config.yaml
d_expert: 64
hidden_act: "squared_relu"
router_score: "softmax"
shared_expert_gate: true
init_std_router: 0.0251
num_attention_heads: 2
norm_eps: 1e-06
positions: "rope"
rope_fraction: 1.0
tie_word_embeddings: false
init_std_up: 0.0207
lr_head: 0.00671
final_lr_fraction: 0.0
doc_mask: true
train_tokens: 287900000
Below are experts of layer 4 (counted from 0) of a mixture-of-experts language model. Rows are named router (the router's row for the expert), up (a neuron's input weights, with its number) and show model dimensions 128-191. Each number is 500 + 50 x the weight over its row's rms, rounded and kept within 0 to 999. Numbers have three digits each.
After each expert's rows: "comes after" lists some tokens at least twice as common just before its tokens as in all text; "gets" lists some tokens that make up at least twice as much of what it gets as of all text. This comes from a sample of Wikipedia text that the model never trained on. Tokens count by the router's weight.

# expert 26
router:519488470535527568527549491453558405472525498528428471573446434468571606625534482426451568570396485430544494540462597514456497493529538466552446558410499533534409412468435533500487482619499509
up0:537542464448497563418550452455475407546569540499480447441482461513468546582526517528475529581521404487425521443454538519471438585479501466552529616431525524471472460486456440534510509513518545
up1:488528380534458520537509436504577449516515434514544441451508436460424495539487512528485472444610468435426589523602515419559497528504471505453493429515475548405535422421515464468468464519467514
up2:534502482434484506461411529616536474553456542475477531542497482537564460517458472574537514436539448500487446508428470504544527575401603533494491607446589440371542524458460529507511434449469498
up3:503505468527479472510482499479515573548638516564440534506447443467477533604459456572461556595422454556455450546404522454538467528539483511567536480472396499417459498453423469476536556503504569
up4:527540504473472514514428390522546566501506454531618510469522505486535597531508456550482493493576543405454484491604601499496449485439562534426501472477480463476525537554519454445475475602383469
up5:504504621477523501502488551536541512525446489483535518561480524581562541560446527529616500477462407540464484490510430456452482415472525598465535457438531488487563582519480431455426533511449462
up6:519508502487519434446464428484537558473524393451520460541442441557514588507540561544518493431497513509498529482452454497519532573438516504457529460502486475489447463574553460513626481497550507
up7:528491517529420534475588469523566467495498492529430584535450504535535487537503456507455531516460474414548429463534572442408488530458438422545622523468576526496525432529467543470499541614473502
up8:479635499513499514518563464451444515444506578405451486404483499380492484594508498565462533482543434434508424625403482526453438540565480567569560511480466514434560503516610535531454570680514456
up9:525462526556445488450536552456423450455502483485406503574512515471505509414525531495452480491494501555468520461546545580465550508516502517617544478555468550475488475554491539531534426505591552
up10:565503549478430453554474500514468606471527452476462542477496447526559454490419548454459501480591528501504578499506496495547526550522565538361505480478420579430507407502453577483535477449557485
up11:517522600498559500377524536481436562534526558638502497494485458497455529432484410483487514537469504527485516529456540405517587493531510500512529545538501532515531491471482453586503457433461545
up12:493515554499573430574474528500491530444585479474487513512539507559517463509492539502498428500538512551524518470567443503489496508507551504515449483521484477605369545535501463499500525577528451
up13:523536442497562578450358493523525465462463514492584493515555484562570396566620524486488506528516540519524434464435499477448459446492469514484419488523528536568501563525536472463468487549455508
comes after: ".", ")", ").", ".\"", "\".", "\""
gets: "\n", "$$", "”.", " (1983)"

# expert 82
router:398500483485468522403454411508480522511479436496432468523433457514430523388533486514479415475469402467458544466403538536493556485416564434424483540516598487451445485503492511485590499552470548
up5:529476503440553546485520523527496410474424523555511562491560536584581569518444520559446531449554505628437619561437484490590523471496481463505482526536606532508521471577466556483588563457521490
up6:545521452464498553453562544382493557483598489544534460553497439517386528476564521497545507487478434388508541575473526448503565590512552561552449491567467516546507509522478526517530465471419506
up7:407518494459451431562520442488609519503472464509507487449540581504574564520410545565447523592441432480555503513518456464504501489487441517558539444450655486522472561545530470464542561542530477
up8:510499491558498502482522452461533523612529474509553551477365447507507520472589557589485466497535478484546553580483419433440571501543438507505473580498560430585451438488472450613536438473467555
up9:409492417544471547481494472559551521446481542561558422567518514593390390515496554519605563470540454548581453514478530481452474563535451509448500540535473530461592521476550521478520532517462510
up10:437452463458540536469454477539480556467389550511579545560473541558490525417450594492528407536548506404489443417516503464456470447613573432448475470543486546550548532477550537496545550459497495
up11:483523537569468629528513525433554536550519434444476514498501476447436412486413498603559414420513456513476509489516644473449553465505509580458432510509483501458621466467505434477525494499542559
up12:641452522441627500535449452493545569421522541508458467526526433488545553505538479526465551510568497528500453497450513546541434429487448548392569461487443445495498530509410423421535347557484513
up13:554500499424533520487548594420508500500545557565542575506561553553463536599456390495511486478430447531587545512490527513506447472396572525535445479614540490577468482620496468587505465545565500
up14:586512522445510509542555458472518407395509590474446422424480502455470464434483545542546515596504555534505492506581537493454493401484520546476475573509507446454524517584484558502552508477452486
up15:542511555410521606458425557529480491500513419527493582518457504490479479503541471525475464486488479445534386585495510453423558477482510508491552511532401434586573504523413529596437549502507488
up16:504505410433443462532519507518525640425506486556539463471434446463482497475480577539500544604460479437521511516479462527470552571506473523509454479498517488561434539589478466502574479510412533
up17:422465469511545560514522494515456563477485536563608383542520442451540516468504595444420495508595532552484558525504474585521462531574414487526448450524556533405378405453422485487469516517495536
up18:541514631481491495516596508458382516561506509496448531533543453485495410587385586574516413537483512554459507469514484536498408504501558533447464493462456584398494454528508483447513486563478533
comes after: " ", " 0", " %", ")", " Votes", " 1"
gets: " |", ";", " 2;", " 0;", " 17;", " 21;"

# expert 98
router:490508469391498584336522479558440475477423457515590473445606520535556513465517434481452589455414513528521540469514507472531544524506532541544505486556457497516522449461434512503535555451300446
up0:469478410459443506463475531486477555578501425505543522470457581576447514496532466487534569498398431490558515554512464547486545400538485489588575499505598525558569523540523467588451461526495467
up1:440580477561440490474415540531468628506497489540526472600505597565534536457536589591574517518466508472648456507417460431476546611529540449427510415485542476567535580430537422522429579434543461
up2:484539522519505445491516491398440542513585533544446553497441521458531507418525589489489513535503500371525506454425461555497494508507513598539466563398455439559445576600523526532551485527495516
up3:450430484556429478523493466501598471562591437501487445520462526446532490510505466508501440436460418478560490441452453591466511628489544540528508534364444487527515494501543465550498653528543494
up4:558547455430493538488465532515458503491402517530571434507466442528494546467460534515487502505512405495451532603570504507443423498477466478606608448559526470515529452498500481459643498506485528
up5:436471527457551491438538561531466430514589450445462524575557493393560564479525517491524458488382481480473562537470415527609539450550411559607552436435495378445452598493492526449432529612427451
up6:491542519460522511432476554512563470411515455468472541465492403456575500436555550521518473369479547543563496525538538507530491482494486526550404470448566522466436415578492434438519541441494507
up7:424409468554521530493506534520433484383525586484512576538468538450541465515430571459545365593519393443518494523494519549541456434438486591459446491534472455543474525554518434546534544500484459
up8:479452558414519493475457547588458548459484562558498493580419427419496512540470462527539493549467439501496526430534494488629536556526578511458426390552573472471426441468535432430557503466506476
up9:550476500435608520556484474378560511489502489524456509540547492548478473548569460540440475520571517536513526472445500500544536432447455529547389372456539433495628554475472459482545514511460449
up10:465452494497424512548535586527545565498475482486508503420473474589506561545363496526525508451563486482366533558548475539541621527498513458512570485560577561472487535545453470423440496547469497
up11:421444465527532516508468451619413574526598504445609553406480534493443457443553541508522429531523586639438526540537518469497541544541565585537440569505551597570421451532544407546474549438514520
up12:509402431534522615459519478516460447513564535520593487373522634480551449519543438405489496522550572598481536494560577446566553492495485502489473485518566491527474513513507466501537498592504546
up13:435489488505441495516468505481403457476549564489575574454573506502571478541579468532454429456535537503459490505565517467495542498509529485602480506496570461506465513518481579533515366591504595
comes after: ".", ",", " that", " where", " of", " when"
gets: " his", " he", " it", " He", " her", " its"

# expert 35
router:485562396499601576529587501561479387410412526553521464527463494467496475501519582491486468398529472420474623546409439521546423485588495526513517554483531523562551488483566583492521542484415416
up0:498465552500419548538422501554525462546500548468485601435453532494536486416439443512449453445439509460522442522508492478580413552416490414521472544528512421471394567562474507513561514479546509
up1:527559485563515511477416429492462477511441427521562459594545555477537458511437530396482444436446507524491486562504430467494488430564497608498429506657470461454529600437582461499521558494505477
up2:516550449466437466536555452496586544502600492486562488429490510485492543505555502569455513499528467546515524572498467486488507545577457494568485517415592519496536501486482522585513376569548547
up3:515475522510575490477519482570502465487375559475475504601458463492481504491481583526468419498467522453522482595488638578538518500415429455431535471545522460511502513396514539519564466492521450
up4:418461434494548558595503430405470581526533543543435476510483478459514536395599499489496510502586486457492464455563609584540474498474497480481432464487495520455605487483512524467545534508500564
up5:440618479459412485395518560509505444443476583526445459491512478496542471493504495512584498461470464568552508427423516520456524463476362438579518490463550503481563523478538514498519406462565568
up6:426554565459514512536477504483480486529424469500525541441469396499521507534534431474510558546423335443516444483395558479494469437461392526540495543473552573521576476538528491559491501545499485
up7:585538557444458477513482459359484531514523506435524493516593475472530396535513471514550418515530597464459500450542583536432504555431531579558567481455447533516494388531533506468482512497539543
up8:528525477532520570519422414459509489496429532414596456425516522471523586483434451533459491540535495517568570525630486556554424581535520480411589520496546412497512618550444496524542463605469465
up9:454495462506498372556508509441441427616514531475526429507573483511510648540484522484534548431459494487471464399516559568453432513497503636495487593493518511480469566487408542626480416502541488
up10:539485595471515511504424607540563404491489430620652508538429451498507501477514482514605539480500469522532435462431498489500493419563563570451516558509579556529443530502536484488489590509459503
up11:416512510509529529407475473512485498426444494555486514540605466477544474459491421452457459482423454578530422486463420417536483520554538545469538523510381505435515498514392466571529537579560441
up12:445471498534506514529453472537460582420442438431514473390473549410522449551455537395500525489496491514513413503476523517498458471468538470486411466470336455500567559586550561578512525539537458
up13:474523393517418472581469632513410496563508526523506539534478539501566495507495475558527437557497452551523476507539522492478502452513540504565515441467569477515544471496472518536496495489545513
comes after: " =", " also", " life", "==", " career", "s"
gets: "==", "\n", " ==", "—", "===", ","

# expert 24
router:502538497552486506399567473601552505522479426529488486479574580467466571576482438475482507423516530500526610460511505495592513459475534507533496576484484527552592468548485471523489439429363443
up0:538513468359504517511482551444470529437413519503537508472571443508513567531480503486470565502496423487537584448485586514457546470606503442573511547588468411417490575582492490521607535456482474
up1:440489564548471409550576461466441535430539503493537560465512393445559396512492528530498548518536432466508569519500521481477486507610431545447488469474397551401488521524516580547525514596543486
up2:492522558541478520492515534520447474487454491540509532536518478400556519543503433467597440480461500458530487591486516532501457466408486464443565534467473525499432453483463512611510444461563541
up3:549501514479591502531519422537553584500494425519538606491553503605523413516468436539543372531464420519506512544566508513507424555437485519548555490549623480543407531484504478459519541425583489
up4:589561465462473512513503471397429459478523491510470465510510538416429512421516509469430547449467591545510448441443501519544544514492589496482484586515540575513569441498543513431458482416521444
up5:502473511478445430488515489428453525447456483498491471500512533556557342539541557535519413509465513532523437467462507505501513476505547494509515474483439574519612472512536438533465514456541456
up6:464440619521579501610512544501466501482474532445490533552482429521477467578547525392485493467586573502522500463509481521531594504509580418475588511540506487404520476425565460430488473418485476
up7:541466441469488468458483412573434535426468465457526474591551510504529466522574467490425491471462489548569401529405624510477506483617478559587569497555465425453516539445476407419524581449456493
up8:449517437535455561524560542515451451515522474567511550572575524469510504497542589509401541504518601482522481518434584516466363510499470526488443517509500529537467571495539445514466545539618398
up9:454437522518564493514569494535516538538519537522548451517418493501505522471488410532451580574412622471537481502485472509534479548437496442518496450475560450496519476416462511422461495438417456
up10:494555511506493682489462534533539564528443483558482552522487587513487473497471486505446559541512495550495478491533553509433407555446523467490547523477548489570506548556492469543516573553592494
up11:523510474584580555523527500589540443470556410609612539482512540562496454642425523425428514488519515482518463467551582489449452534553539438441407488657567490553352509500500477518524494517571455
up12:515471442469401472452521451463476472484448424500541477548497418526458568401466517502480529471479515481519605455514551467471458402547552598485461597528446459393667606540455540462494502483517489
up13:442480485606558596550599482510407455439550558517428534486416549448494434510524541551555434598529504538463451475503504486599417483463510394480460520415533538530498403420521435537467503467390469
comes after: " of", " in", " to", ".", " for", " on"
gets: " the", " The", "The", "the", " our", "■"

# expert 25
router:428439470466445536468495463439413516571432541529500533403529456418536515531513456471426433475540562526482579440520575526559473523503433594518486516472391463531494381464550534462609492553498544
up15:447526504556547549450512466476531609522492547551484453438557554536516424487532518560518518501519429448512473630550398528582534508514473461543601428478517450549509463622570482504555456543543530
up16:387461517513474485435485503491500461470442428537476537486589493496521412529544499497434477535530586551488480479498478483398520657503570449389495481552476498473465523522543518468473596443532503
up17:468434467467545498539504413474478488534531453504509492428435501586498509443517507436510541531558562539534518447540475474461471562571401523496546435496485502575494561544503451437554531453481478
up18:480431538543355506533499470531358481472437500513528483503536473541602536503529605525533513594504594404463497554535398457456472398446454513499509445494439508571459529447456453524439443461564551
up19:511521521429493390512473550425476472582529449488448465477533545461506462537459455537523576456525584506481486517551556481418606463595484537480463511480469480437547519524565531570404507517471525
up20:465531435573429513395528501503503473538616482463482514567554503462503502479569535534574509425502505518546461509507554484451565591546520556529415468404535437516483500474550485597492460579486498
up21:506567514438451494493562516571522473421455502574493495486496525493565586449525489416475520514551635481543460505397588510593441537489421411488456447479515517511456531413480527440506517527550418
up22:596602485559498554513507458439531465579418481533373421595518534516462494458515472524506497463482517470485484456509515539497552483516405499611596485492448531501531464399498435454481503416521436
up23:498450530572516485488490387474379441534546489500383519448452554504554532466443486580530548477520480497441554472489507526450564481518552477463558508510457455594480460533540445476504509495487472
up24:498461437506530579489474503480474526523408445477416486458521500478565463552533495472484582591428512489477511500531510480483511508501559527495548550465425508511503431513522553452458614461474479
up25:520580449557464504447520546499486454537536526507619465524447525503573444528576523540372455524547494549528483491492524442509521507429475497555560459465479447528505391467432598564483525499472539
up26:540496364542491556467481439545480503569561483517467542607461480466476448489473484444498547483415509484528528423449535486530511594504510489491488581502542555497474503480472447426566567464531444
up27:479479429417498420534631455401519542480486499507554552499467499475416524569483507516455482456411452507441528537468489558443596507485584526530523488508546475619528481571419503555491582512444412
up28:555531493535508599579540501493617487513435476504475597540532572520575494486500490554453477520476485515595521517498511483474472578578409471523505475505513521540537488565463517539434653404445424
comes after: " of", " in", " at", " from", " to", " by"
gets: " the", "the", "The", " any", " del", "+2"